{
  "d_expert": 224,
  "num_key_value_heads": 2,
  "norm_place": "pre",
  "lr_head": 0.00906,
  "decay_shape": "linear"
}
Below are experts of layer 4 (counted from 0) of a mixture-of-experts language model. Rows are named router (the router's row for the expert), down (a neuron's output weights, with its number) and show model dimensions 0-127. Each number is 128 + 24 x the weight over its row's rms, rounded and kept within 0 to 255. Numbers have three digits each.
Before each expert's rows: "raises" lists some tokens whose logits its average output raises strongly, later layers aside. This comes from a sample of Wikipedia text that the model never trained on.

# expert 3
raises: ",", " of", " and", " in", " (", "."
router:110161115112127104099153130124143161100084121114091117133123104086173112154156153131099135105118118143147088125165124093100159080108150104122151113083114175110100118115130166128123134132079093122129107100100149159110136133186125135124123182131115107098108124156088133117151118113104152094124094114083107130123107168126156132075133119162118144143090134163141139116119140125100137139143
down5:108102133114169112108134089101133161136109185113065175144128122118135127135159111100120140136143115160093101120127130092147120158108153110122118106100117104147130126091134123113143133110138104096127139099100107114108161114163126160175110133172137125123139075152090103133149147205161118113102135137094124105114090128156152133121149124152136144151120101162155110120180155132141133127162
down6:107079094111134134133140127151133123105148151137112122166085143107104121147117102114149102142108097168154152176089127104145161102166117127125151115134130089123156104127148103114122132129171105133108118171102171151142123118104126141129127150164097114156104133073126149102128132166116101113139138138151122116141139152094080130110158085122127127135143082088159073145084136173109120164134
down7:145128096159144126114132114107112176121151090132184110155169155130120151140108146129136087149137111150121129152155102165149146109159136165110117151128149085122083099145111123095121129111134162115168130147148128109138122155092159114133145140114118108122118119134143169149070108123091121116110137131103185113149144122117149118079169180106144154124103109141106163141076140081125127114099

# expert 9
raises: "ily", "kers", " noted"
router:105136107150108160138121126101123150145160144133139091179171111139091167103124131157102158167149112147179111158122156118106126121136178098142101121126167081137148099102158156130130121115166121178112107127121161143112114146122134154162128086104148101106107130144150096119133123127102094161071096144118157116164132102141147109133099132109126122149111110113137136115168116118147187143148
down0:097113122109184155120142091149124143155139106138100152089189116109150097128159121114112160131073141120141138158110133140125106108122107141137135152150099092111124164139133116043118081169136152150119102089144102154111109137135119106161121147119117138139122111120092135144090139154164100111125146102163124104120102194106142176129135139132133142126158144088107129111141122138140134141143
down1:121129116105088123095093127117138097137169122134073172166112128125093075115122104132141146124112111116127144072106137121121107117118123133106143110162135147126153135130113149167100103129142162145131112151114128107088076127138146157152152117075135135128145168115149178117141133155147129093136108100148163156115110115111140135111095149145079152116151128148068116173162086159134133126154
down2:148116165135082118157144130139132119131170152130139101108116067109153108122123156139134110112154106133122099148098111151156146154122126128077115123141130101118120092125172137142090153131127149193125135109120082150139122122145104113129085100140137147103148148126130122131121182114129170158086103142125164127145117142101131151074133139175127102132098148111075115093158123096106079106124

# expert 23
raises: ",", " in", " and", " is", " also", " was"
router:110105119162104156135176167101117124115131110136088160140151154148120106115150146122145141091119148144117095138121100158088136136135136145162139128098168147111139145122085161156120132141108142137169125144151099112125078165100169139125129102155157122164093161187112134142148096122093124144079145148107164095121147133173143109142115142128091156110097173132093137120139105121143151114098
down6:104121139126064171139103147152147111072104113134136096134133106138109165132121092133121118158136137141131110168155121125085138120160154160122116120132185178139132121098148142095142147140124146108141157159117128173132103091117178110107145100153123105118125103115132145131120119117114126090123119096132127149104130131146119120092085185142136111130178185143083125150111140160090112126159
down7:095143103143147155149137110092109148099141157090117106132162145156147134143099113107073143132139095122141136121086134102150138146167155130127089130131116084140144167122123117164174145158128160102162109163123115127168090159086166130148150107150130139173119097111130144166117114158145151120082092127126121139099141161129124114120122144180136124080127139136097108134138146116122084175132
down8:124145143146185095151126084117108142110121125102162145132130071134072144139137125149147161132163132117149120161138127081128142114142142110126149160116109140143145135132144139121092111064160102116128164081129126141118125149124149128125131148144182173132131132115112135125128121132126137110128100141140131066158146133084128162144123135107129148143118065110106139159165102193164101146148

# expert 30
raises: "asure", "ments", "eting", "ties", "gan", "ises"
router:103134104149109161141124129098123154142161147139137093181172112136088172104124129159103155167147109154171107160119162116106125122131178097139097127126163083139146099102152154134129118122167127176114112125132162142107109146125131155165126086107149101106106132143149094118132125127100097157070095144118155117166131104145148112130099128110126117145116105116134129119165115120155185140146
down9:147159156178136096103114131085140106098130141132129140103104170138153136100096142156092109170129104158136151178099127103144091125126119140115077149140134142155086118093121091105183129144100154175159162144119104123142140150128133120128107109141130097097139112141124112074103131129109138141119113128084166160146096099157103116093156134124113152102118123120156147158099126117170116138137
down10:183107093146124107162124101129135139170173143139111129120058116130133107110130169105142116123101164137123136118141130114098109106092163135153147106159120084131206128150139153155121120156132142163126142120162109122135105100127126134150168107148138142118135136140133154173133145116117143143102154137131144134183143152077125149132095136138172081086130135143107146098147117111123147170147
down11:116117168102133142139109104123156110110152113129131112104118114150096181142141097168121145169107119114106196134155151140154118111112159054089081114169111086165105146151129127172168156121110127146137121143132131146100100097144145148139095155127136132137117151129158097118115117153089100143139127118140112151144179156085149123127108129151128120109129112115169117133111127176096131137139

# expert 6
raises: "\n\n", " In", "\n", " The", "\"", " Other"
router:102095116128157149129137138125125114128112139136125145116120176146095136116120148145156129124146096145160161116135136133123115138113150104190100120084128096147165118155135179106130073138091159144112123152116129150154099138138170166151097102101158122072105121168151140129145106080143143131106175146166116139104135121133138095111098109129113159149125071157116124152163160099156150133119
down0:113108129128135127100140131129133138118124144138112115082145116088118147151124085101155156165129157128154101152116095116152121138123120130143111107113149117131137105175121090137157152126097119129123117110122152157140153131096073102134161154085186139143139154132138108129118175122143082089110124104178105140043093148119145119113122136086096140112134157098125101091101118117145167153125
down1:092137103123142125143102102135089132143160077159138177144098064107149144137118156108126129110129114103128122127143141102162126111114095125084133116114159152137136089067121119123122115144143094108125126099114134090095126119148117109136089085155134146111124098106106108190137117109146154131136108146117125102081059132136157122122120138173115089115102147130159168109131107125112123101109
down2:139117123132097125096163122091128161157153122110096154125109086140139148094092119137102135106119075173117127099133146159086134099129148119092127158092143107110141125137107114167115120134156137123153142161136107124098119138103078079138125145112165124128160089145110154127117093118175101152148124128109116118143047119147132127143176080146115088109158148122144115103126109130142127101123

# expert 18
raises: ",", "s", "-", ".", " and", ":"
router:161171136125133110109103132148151132126107136150168133100109092109174147130139119081169090110143110112092152107159136109092120103137091108111153153144130129065154110157098113098124119151129101142144102128154112126171150113122159110101134180111114126151151114151136140116128141141185114121137127156173093141142165159159111123113125120139078092122137156118157117097113093122105114137175
down2:097130146145129163071132103120152120151120171144114153139084097129125121156162167142139136113153117136125120130116148145135160139164140091151103134149147122125123128112136143102104138137137096189119157117123136130125097100113112074122157147134124156154129098097066172123151129147155131161120083164151117143147074093142125150110141141113175178172115155132131151131136154126098152103138
down3:113136157124108124139137160162120133171099106153113179137157106133155086151130109108142146066143135143130121120135102126112092124110177106119134107132104125051146087100137112104162090140125171130137127135102124172122140113101175147116115167136126142131158159127132096134131121144101134120129108129104125120103153110109093120087139105149149131131147106103131097141115143090086095184091
down4:104128135144068089110102143126109130112152117085141160090130111117163118117139105097119131158127120160092112089201133091124118125141126127106130093119129087140132123128160118167142101157126166169138145135129095114156126131164117130125163093105134120165132133150086132112077112158123148111164129109088129102160078134120154120096158137147129133121089092148147110144116163103100112142138

# expert 14
raises: " in", ",", " |", " and", " on", " to"
router:147135136104153177093133150124092120085139138108181111136127181132119148123134128152106131130126187083095126144096049134114128146156134144155129140160167153128093120090085144138112138129119132150176168158151147108138146110132104099115125115136139096157139140131139086133141136082112132140120095099110152104116127123127156135101094115109133120149115183138091171124135147128151138128118
down1:135077110159089132135104126110129146102146178136132096124126138079120156122131105096136174109110151131136141120174159119150071120121155120122108119097165155121120171149136139125108122147123152096119127157126097125128116129110162124119107119133139128121135164157096146087120128161136150117140127101139137134150157078108099109103076188142126178163140081135145111081125116155114094101103
down2:136100111155102104108140179147130133135156106137159173098127117124132124089138141141180130124136104155130166130145121128077108115138133113107124124124135174129147125088147211106144096129123127121112144075136140113100162111097137144079158163143098095138113124161117125137088079103094147127110084148103118093095142097075119132112108141129143111128112121103156141126140106130107140108143
down3:156118132107159094108111146094085112075128134115126106116129131115102103115100130155153114118121129173131125121129119184137134167141129112110146123181156155144155151084115106135131098162157173119127094107103127157082092134129090114136152158108138129135125121102143099162159137105123117112132125143123151124128097169134130110114123166028163157118156139125118144119147122118153129160153

# expert 2
raises: "-", "–", ",", "mo", "f", "−"
router:106099120161133133163105106122162152157117118163117122148111140151153133126102150140094149109122116100151170117130152108130116124128119104182136131141098105144149075119142101081112154116097142145086134139098125137164084097170160166161084111100130088139142119110130084109146158142120169164154078075141157133118134112115145125138134101120119161121141104142147111139133137123185136123157
down2:141143137140084134144105146143108142127166098092099130172141139089115094169130135144110125144080121103152114100103113100190155133112150103095186126108129116101127119110143165137156106153125156098089120154108105110139130144095136136137129106075128112110102138143107124149121119162171108155102120097152135126145106172086101127122142143119105156162081132149156124113141103101150100164125
down3:135144075159140140132163116106117150089116129140150053110090124147113133106139146130156170150151083141122143155106128134117105135144154081100162138133118145140106129136119119141159124135124134135128118183161141154111094119114132114129064123200095163156114084133111106158096157123123135117143122147168115128144116127154140082152143146102143176156143115125112151129132134091099116142119
down4:126080129102141201090142120161117142135119083132120134158175089104135158095089136152143177143081096126124144144107112131169131150143139154154155161102184101146137139126117162120092124135145130131091140109093087164122153179121107095161161120099128132134150118141105131112137089116156139159136133126130121137152135149125107170120087119115148138080118136107122119109118125150127134123133

# expert 17
raises: "wich", "ho", "hel", "oth"
router:104132108154111161139122125096119151144161146138133093180172112143094171105126130158106158171145112151176110159124157117109124125136173096141100126133168084138148101103155154131136120114165121176114109127129162150112114150124130150162131088107147105106104130141145089118137133133100095154072086141118154121165132099139148111135096132108125120150111110112135130115165114119152187142153
down14:142104087149089099153113157093095160141109110161164111078139116159115144155097142185122183109114122155137136160150160148115163122095100129141117129112130099117129139108113119123121129128118151082124143113128094125131122149133130157115142163108129140112142138136156149114150138096138090093144092115175122111149119061078152110121121087101108114169107146123124108104163137103087123111109
down15:154087124142129131134112132074149110165136135151130131158096088150130147107137102118127148130123158149113120132150122125151116137156170145136128154138132123166144076186124123110137099099103103129123145135100155119129129149111192127083105132104134127110085085131162122100114130109171112146126079136134141127120182119185170157150123128167127095091098129115140077136104128121083125133123
down16:147155082099141055162129082124132132156136168133097066158119155142147137133146193134151125142119122082133131123124116145121164122108094112124143091123106149114160116125131146139128143132137155127159084078155118106154088096090119154117123096095126151126132131138117093139122138132127114147102148135138141137151114105142101158130161158120190162140138141149139161123178145145117124117121

# expert 7
raises: "\n", "  ", "\n\n", "-", " 1"
router:082187146109100111121115100118157149129164122146104098178151109109094157110136113123137145164125100122102140156119143119137091126109165118154139122115155107127087124105141123145129155106128153151139131114106143103090134089110098183152103123107160136088107158147146069164080153137149094119103129149118155113157102109114161123167097143168109114110127116115143106126157133100142106144110
down2:139114115132185151089173143160087114143145152124160109114102145101104095103116144110160144062124123118121081095147128135130115114138213100145152137122130144105127130145116138103127121106114100149111134134113073117144125112087127151095150109082150129141130147139126133146119143145109172174088119109172126104127134114141086091158142121154125114159120085126138160126141135140127121105111
down3:160144113162124126123128136135067140154111137130141120090101145173108131118153151132105114117182044093144156111157135151150124149110115157125116159122116145141081132097139132078143106127102127149094137135122140082176154125121107124131147094108132139131130145148130148102120149191124147138149136121130089148139089108142104148158135099161107148128134153137117151134103118147069100115157
down4:132122139128131091123134089131079128160161119121150136142114140108100168113110113159148110102094132170171129153106103117102156132140116115103144094117167112123184081153143137133081154087163142126129108170136155111121158144128127108117159132133150095111155105087136112117153146110141102088139170146138143107169153136092101115133078081123094152148158142125101126082119108118135121116137

# expert 19
raises: "den", "ware", "vert", "lies", "vest"
router:107135107149109160135126127099123151145155146134136091178174116140092170102121132160106154165145110150178101157124157117111125126138175100140101124132169078141150099100162158131130121116168125175114108131129163143111114148125136152160132086105150102108105128141144090123135120129099099158070093142114157123161132099139147108134094130108120119145111107112136129116167119117150184144146
down9:127128154235132138136080112166133130135130096144122120136107167142072171146135117109131145119140133085137126117155141137144136131103137124115156129114131154140118143154135094075108172087122087131144106107111137110122154119100148117123098120120101115134089130096089150129155117147120113132163162173100143127121152125158102136117143147149073148139150071157143134160137138132132129137114
down10:097171141152150148155109114175129147108087144098149165131189116160111110136137165137097111098162152129092101126150135140152120089146151095162131155114139097112092115111118089118143139093141119160130101111135102117130160097127139122129094108144083106151151120117093110121169127163089108138163142121111145147129141095109122117151139146100157117115142132097156115093128124109120138184179
down11:103124140120135130107116090113114114170102114107126162129116159158127107175134089148133101112144122137117119140152093117139109088137149178096151109096133104137117088143147142154156100149096182097142129165141125115137097116106111083125119113138149107128108090133129175114086078178124124158121114129129092134140152118095129113147126090117104128138120132134131152124135099117103164102212

# expert 29
raises: "=", "|", "\"", "In", "Location", "-"
router:122097127147131118118109100110112098150152156137159087132181180119174100145094127148117158156142146108104139117117150090173136144109104117165086114137100150150118106086084102164127144115091121114111129153096133159119124150083132095119093095100143149101100152168138115078151149113139113101126144140083116158095106118113099134172108165133148115123119147123156131122107115129137113134113
down8:158153091133128132126127063102104120131152149126132099131145104115118125132133102135128082092116129115104139131174165148179129138115114138132115176151135140073117117115124172127123114126143112162108133112118122108099095090130145128143131086131114126163112165131176145103177159127149109119106142154097129147123128104142088125107124123115054186134114098141122119063157133123144142144138
down9:161156143120148109125138163125086114127111173143136132108152144145080140146106084114133152118134100149181129152114092138134146156160099123142143158153149146175093124106116142124099113060150108077115128136178147139132129145114150126106146160112167142146112127113124126124174106105104152110113095151116127152166161134135119136156184110130151104119103090125175138117112140122161104156132
down10:136126071127124111178094156125096139098144146115083106106137095123105120110131134129147118125102144137133147094126144135124175140120119072129151131087141123154165111131154147116114111128171138170109108110109124133125145143174127133203110161156105123161164118148151151130114154147139144113086120127151104141155113123184130120136119174111116137156076070113123111129130104158101150131133